Experts of a small language model: 42.4M parameters, 295M tokens.
Below are experts of layer 3 (counted from 0) of a mixture-of-experts language model. Rows are named router (the router's row for the expert), up (a neuron's input weights, with its number) and show model dimensions 80-159. Each number is 500 + 40 x the weight over its row's rms, rounded and kept within 0 to 999. Numbers have three digits each.
Before each expert's rows: "gets" lists some tokens that make up at least twice as much of what it gets as of all text. This comes from a sample of Wikipedia text that the model never trained on. Tokens count by the router's weight.

# expert 4
gets: "e", "ed", "th", "ing", "k", "o"
router:489499552538594425489563516543435518494528485576484547496481433472557499534513548483525488540487551501520456506500500524515440477538502450580508549526489432496538480452507525493519393560461492565540553476519427549543506560517483523476461502
up0:437489437488551492490513448433534497451552443470490522502428457479461504353529548506509496506498548541510446460548494494533490469480491513496492491506489505479473515508534521488567502426584419483550506451464449479514487549512482491560580482
up1:494498512439521421564491486509594478504508541524412500625439486516555501534572504483409516537470510495515494578485477460451520473553513470508470490429588499489483528460556503536536516500482499525501496456470577511490493493489510524494550545
up2:488492512505537398443566453488503430476497445492486516446530502534504489553497469477537475502411521531473433497554503489493505498456530502422550502417537496528501489427545523477529568496523459475527543487590518475443495500499522533419448461
up3:523497487537494466491503516488487522543509543521534467453452453468488520512455533575479488514522510493454442491468561512550493533518489493513516525540466505504522437529540508494568454524401512574468438456478645575500487544514503458478532473
up4:517427550507584500565460446512498515532550468547497439514500546551615516505503512498522509533513514478527500481499473534478457546499492533509544609447446446478566514568547501489557579522403617499516520514536470503498482488535497491523456474
up5:508516525509528514450519489482483528507556529487484421500481488564519512496496514451541511499443496474541493548572483468527507475423532523391406544605476495473517575554504512490474477505505474506515419430517520530541377472481440402559503462
up6:465446486509546490494512458512492517537487563508499491506520484499455492597518529500482502502501497484529478526447531512558514519546405484567504481476488493439500506491506489540567463509544524546479517451499503583496465513456499472511533523
up7:430523520523545530504505531511534471500487536497561428532500526583496477462529514489471530524543487498526513593521532444504463487558523519513472498462458406413501469520498478505537544501551541547458485528610526489517483486486487515473467469
up8:492500502546553523500523415498531451485450429542536468506481481508521501514496500533497434458473558433518442484484546432460457515496502428568558467477427509504506518511532432461467595514508481483475529511446517569527459496495546577570479518
up9:478510539442506402498511525504596530510475457466491473470435465486512544485474490533466521515476465525474513545489452641516443488464503426554512510497458513528549510509420478484511502536424513484499489497489453460564562559481527497506525456
up10:531476502468523491555478553531501479486485482514523518537527458608521473404530499486506532534444464516502524511568509455497487512439475583533468518574501539451558498493544500534482488456494507592440437513550540526477484488461469448506521468
up11:471520591495544494512496458466494462511521556554538501462527437515506498494410514559558511482482530499500440497471488525611497473465553503460493559486513476473450470528439504551473583572455493539513521464457531491472499518466503510511398482
up12:493502505486437485516558436432543508487578498556493532509515455420501526552520502520554526463527528515490538458517492500510615481518544499574563515467528480456573428533557496424451495484522501504530587548579512515458450460488491525518513437
up13:544531488506545523534504588417526462501397582478425583535500501502507484498504497537485457501480502588534453529517489508499521536564482502499566491494474559512420494493456497542517483508452578502528548518517452492498411495539467516536463519
up14:490517473449511441523461548491429540449531517470491521494492484497557475564490512540480487534515513498489459547564478506490446518559506428505436447516469507529536503479499453488431456440528458455510455497595441493507482489572527497356483507
up15:496519550490428528521444515435523502467483486460515487484498523496541503384518505446492544500480477562520533505533440425492400474431649578499498567441438531605494502485551522490548504449475515446448506503506594510516538517477498539507499434
up16:533393490541502519519449572510489526412501447505462546539497484456497525506479512551606508536580481438510566489534505519486511479422473503488485516564476469510592500561485506545534479522450425489505557545510503575493500502474608509554499547
up17:538480505510483545431500479539555531493492489452510379510498485472493510533494454541501495529543400489489582525514476496450563498481490562493489497502498567494434506506498523474498641472568504450429542570535465553462541481510493500470519496
up18:515471543515580473535434518521514506487549526510390503521475471413529530504534531476477506476511484508482440505452507460513496509555499480536520494381470506518468511443533484490469534525515498418465572492503517476513481483440476482544449456

# expert 2
gets: " ", " at", " |", " \"", ":", " $"
router:500523525504600430478485527440499445506474494532526528551488497584448529498535540457520466482488446522485523545535462486494521527534525427419517574588506462484540503458532560567517496486497396592468513484547465528476482543456473495498513490
up0:518521494498517458502520544535458527497494469540499545532484603483502489558467498485466533508496495502526507494493451511521487420496492433490519507460450498490504496453530498542606545522408468514440489448489579574537510489525479501475593516
up1:476544541551400523401547536448509448423484465483415506570418471483499531431541500498571503456487445487528481479494537497423450507395502549550521526556517455453537524502491558453514499545532501539492479546482484544486549517500528550519445427
up2:408467523508580499495441462383435502504530533466507488471523452507531503500488507483551477421484486586499508473459470530469416512510544547479540476568501568525534441396508434515572535437421502501451439534517506484511593505507467462485488502
up3:521514480498487470591497492452528521499526566481547510386480499516514498471494417472570466516497440526521486486502492471567523475467527437557483547499449482420510572515502520574503557547504540475541531548520507451499473532497552492463467491
up4:543497561489509512478485509519591509517564519482494526476579481482534506463517500474595491475421427502484501510536454427499506545499534498515555533548537504497450606434374524436454500503590500565458499485507558540506611487500480481488438509
up5:508452501526463504562502505537573561448479431536500500593477470500490431469502441505491509520500545400499519502523411515527499483435539567449462498511473495552465473487499461517447516561427560468520509482509476488501515439537469536499551544
up6:464508479486541499459529485525530446498505479512486482489494592530481456525466493510495454576559489440531479577489502461597498477531481391475546519507473492517501471493555557467485494512562437540522495520505474502449446509485439496436527527
up7:517481465479496432523465474533497515500447431481559507514422444484526576488500461551499497522586489512454499517531563505550457506465508505569556508445432522517501409468498497509501505457475505497545518542522512455527523502563412462392515497
up8:468480489521526485388506473444440516462501501515502532499504489480515543490465519472589497481554575471499536472466558579489512510529515460538496513449517437448549545477452503465500499506510551450443460514492539501494492508490520403550484530
up9:537482533510477518492487609509532495506507625507511483490533432520371579520520524455423490582494476469504523556536458533493571523476501455459503511577480460480571480521500490585520509520500533542431431447517513477523511557489531510477421504
up10:469478465443557454610461520531490474497535454494436508512476533474524499552477533516511508466478488560507466481592449471488484515564557494463503499504472504583549495529583527458522526528499492530587464525468474521547479516487462486509435519
up11:576556566540520505445500511521490429443501504448483482479509499504490487551461521438519430494548502472540516423516504448476531501475497480478547407493561578490503487507587486482538486493499501534498540501530499494496501478430513482511516448
up12:437477512424455418548488514394498482474514559535445498494478550581421505531559557505501512495505409526496553548530556555496488523485520451532528516502508506451469469479468528502556509508496536499501506456498599425450494513488445508489518453
up13:438487529487511470504508554477552520509457508504462567427528497514534519536525509493493515463522458496517435574433464471553569540462473414500512533519503525478537505463497495495500494546507453558507511500532485492486492557506527486421504500
up14:444428597450566458500545542465460530498535479510538577464505508590466500435543561468496538505520527480527467457525442453500489571479495499505475497531488551520453476472515562463499451458549490463468468435543525544448455465496477535492492505
up15:510477477442551593519519498468571515491487490429496470521530464472504386507465478503509532468547405505482508503488467512600476503453480568513543536522473496564595521547507569564628471520494530510492489483448521505506453476437500470498502538
up16:535507499572457531460480466497525477584577464467515499476436539509483515501525506430480532395474433501539561530553613494575495459443483440538425507559447449490582504526521500506501496548411358490456487501488543533484500582403549439567486504
up17:487487512522490480490537601422446492471452494511528596468500531503535534512502431517489571474496505473458510434502537570513395501513480485540494521488444567491531432488510532415559442473491436491428542475549465473546524479456488490538520545
up18:481463541481478545518498587571488423517522521510508557487497461508471453479508534495528518590494491459480454507407442509488491470469504487485491478514482482505487553477550517547452524511553527503453474490510516427505572437605525502557492493

# expert 5
gets: " in", "0", " of", " In", " from", "In"
router:459592507502504516432482492491543511521590542420539455538478459495533541421492547481429459494449483522497548503521465436486507454552482542432493580436499455477522527482438549530529475488525457528455574430445477461537430561537471544430595439
up0:391607498492481525554450498481499503483562517491501407522486522453493466515441559488436552483503481499574505575478500490496543496534485529472507543565572499498585442525518460598500494457484575514541467438493597469526485516567466428454487454
up1:463497502472532486507528477490511530526513527497452490453443513453470515500512498503540535550533468507486488409489414564513448522529503499573469473544434507482503480485569542520545495534471497585475465436509473492479553449524463517517505516
up2:577538561505422477442533496419453482493498514538503478524475491513494519477473441478526495478551433474551504542457491499488546430557507588520540382507542501461505568471500501501547486500531479502609530517451534521487562578492488437483537466
up3:499527494523473486475529460521501509539458481516504517527503554535467440526496508486401566544462481470561504459541492475533498448510493443532399544512590476502535468491529528498532515460523544548475527501459536533504461450511492501495506514
up4:465502500441505494450510508461489501583536514443455513489490477453482509518509451499495487543540484490472510481448497513519503482441476520477515490492484494567451505497501517431586515502457611517499500490508502493511570361521504405486532503
up5:510506535507479544475495552518499528483460450443462424513446547484518578585484589492476468499552496515427526517398462489492490480429484443499546491483497447495500498552455558409524500449528474536501491498516430397525460533503508509508582485
up6:485464438467500499444485465460436503488457568488496447499501496501492487504483466501496506501482514478475485565500490472481526464470531477504506475498495451490584498531520491516483468506507447502550463481500585562583491473482478503501520502
up7:524532494493391483433483520446467499503511537457481493501576519491453539502494427560461466493441548497483549501502480560457498488469496519503570549430565553461504522473518482498496476575501426518466500541430479520492490494497477499516573477
up8:400600483481486512517523455494492580475501473561551529515501426485496507525507499453560514546493426485468526521506488503538485483507504479540587542451437483457518487510465507499505484609474534552494503511532485562494530487579517498433536488
up9:526509457505590468427500466432493529486495486496510495512496477500633502550534477537501532494505502499490493491579487502481516491503490505457516595464465542583450471494471508527508453502492498413399569554441504483472433521488559556495480371
up10:503571509473549439601466461491532552489466503472619501569513603497495633506504480425475443445559505521487521564525507508467512494494442548481524499516491533486499508536481556492517556479430482476485465502468501444521478480428532524498474503
up11:468418566480484458419577470500490519483494476452450464548544475491510489530449478491516506424516500582549604521481507477519501478484536501497388457530493513510502474481543563399522492455491478489515493484515454512495481490591477496498479368
up12:518550524553473427500538522491487528462502474484571532512524419532453497427511456478621508574473490474512493520545443426457518439477556501503476550410494498434477532519464485525548535525506531565547573538524498528503508508595429579509521480
up13:543476543513555430468501439498470577562505471524502481572499499537503425530500430504519441539404453502465443521368499514567497492516489461554497516476524476480391503569509465531483491503490461500518433482475507497524378578492462604439494460
up14:509473543488514526470503504508573509514462490535445450529499515475534522481508541450450478483505570460511435515501499491479545543541464554500482480550436463494511512524443468495587471566507520489559533599416587537513508513414459537562502477
up15:501453483437485490512509511535503487589500548508492472561502531461590513499438510525505516485492574476508480514506428492597490615556501466516490490496501485474529437510490473472456548472439437466518554556485490520539432399499501534491518489
up16:496482501495492492533492471397509485608559529445480522475493532481475489478526482569534438510447496585582499543498497487535511496551489533480452559485477491494476560439479529556524479521511500412525574512431580532524550523514556504427451417
up17:487491498523464529437514492490513502477534499504462470492537436467476571452513518533562510488525490496649433465486544505486538514513502471456597496503539423494489503513514567492488419497516481487502494502500473566499498473526455456504578497
up18:573595478493470530470499484506475550531485535495512531457571487533542514530485498429501629566520505504547501512552426482536564497472532486514550531548476466468517480496494495546473509496467477372448449515512490488524482544529481480438516459

# expert 0
gets: " to", " the", "t", "z", "to", "5"
router:503472482571496454491467488457504491449429545463490475445512561443491582531430445441436429551454543504414495537503515502538584559529609489494571475531565477451548471403419513540507530403533485520526496497472541448472509430514442490513464487
up0:477510461513511471471512430488433455493482553416461461479498465553433506500526465517538497547447460457485560487502516538542497550508526519530459493456514409514508428514410551504522578487433483495483501549457460483487494402437449409525413439
up1:498516506585509488496495566498481513532490501564515465439602462436491561543492458516574460501467499474488560563487501573553458470581507514494474406559534473500510506494511472486600535496477441469473498509460494486492486410477468486528502527
up2:501505415619545485481474410494503477486442477555456494517493432500572465469484510505404497515526554436515527469464449614498559560472496506537518443529454522498569401462539486494515501533522501644424521504403439511517546551502401501525465514
up3:463500524518497528582520522498535520529531446432445475468543492569530564536468523482492553498409507597487516502457509504533512394480510512503485514542445469511479501469492503566585522509416449488536487587469545542487392479489526475555466481
up4:528531509562501471549488529480428557483496512435433526499498484497438517573479498521565464533546456461476486474481555518519523500438507439476537499501502541504601542502546539485557482478498510483470549479509507446495489500502472522510546496
up5:506497497463469434504545477496415499476492471474527489534502503516500458544443468501546506486515441489474496517488505508531530504523564550483564442509507462438531424482509512485497531543535481485496547511496510533514483554567510502494468538
up6:462529504487536444542481492504498493516473433449500441480505504551571499494515467509511477550548527471418519578451519500545535603523481485558544514515527515483455506537541502554506533547473534501502522422479439502498545449496634486524440448
up7:518468539543530436457509606512492500443564460535516431491490495521537645500522498440514411522536520453524536500463466454529521556522456479525553500428473483395566503542502538436428498499470497520461474566500455504509465498551500490510486579
up8:501477489513468487499423478589570537553460541506477563461447533448536498533472518516520534495425568538508466525549452519504444465482547503441501541504555495460525537455474457504505529511529496443477566529487462428505510494475486437492549546
up9:512502502534475496533541474494498453479581540435527528414465499512478506506429554454500539564538457519395516493493512458550549501529586498496501495454533470492473523530508521602570495520499578503494499547404529490494500479468498511534469515
up10:601520526520499485500430505530548479563527505445494504500521504494521466559530507539492487578483488486491492431440399510502491490541509489488515531479498493468590497491412423481534432518515506479487502399475505480494437483455390563546480490
up11:525519562511568509522477525497461461500487507464512564498471472575510520460515512494503429518512509544462483472523468428507492457508437518531521522532411601461508454489577493552489493514515484425568513439396495518511493498498438515486499408
up12:564500491484475456525472477525485485520468460509505530547538411435534499476523522474447588511498511536463488535480498516478460447475502487524548498493468443520511503478495447478434452486480573586423510475544461496448430516519455516499503503
up13:443489468489522536486497514427417448501525488448499470503481512526498524456528551549462450498440443588501493496489421492546499509494469497520505468424517522580507391502454487488491434511514421496496530493527484511474499499577500486535542487
up14:482528513569498503589510496499460494563488535505464550541485557475436390510539482513485384463452504518519503511616485471474568484505477496498505476482488580446504443534512446508432536478563544521588535502506495549491570488516432497468505497
up15:477457481554548567496568484504547496458505509507553498462552490402508490552539543462517506520554519488491445402401502544588575496543484601492516493508492537502514541510487498560501460411494497537501565600542452452531555475491512521631500531
up16:518471464468491553484489551465522537469525414398474426532567505523454534506496389559504571506524498534530525426489488521510553543504472488600512499514547513461499491537542517485505453542484460479480538482452494440575504538506464464487551483
up17:455493497546495453584572446456499478518558468499501502501535532494480557469506500505506476489504518481523498461421526515502559469526502427496548480470536484506551573475493535560522464484502506500568505473455469510516518485486475552501492590
up18:504514456549468509532512487563559492454505489540570421494520453494511511571498438534548458492433540449437483469426489487520544492496552478469532455447454493460532464520507587504501528508533580506459472527485532471496458423506524476515435448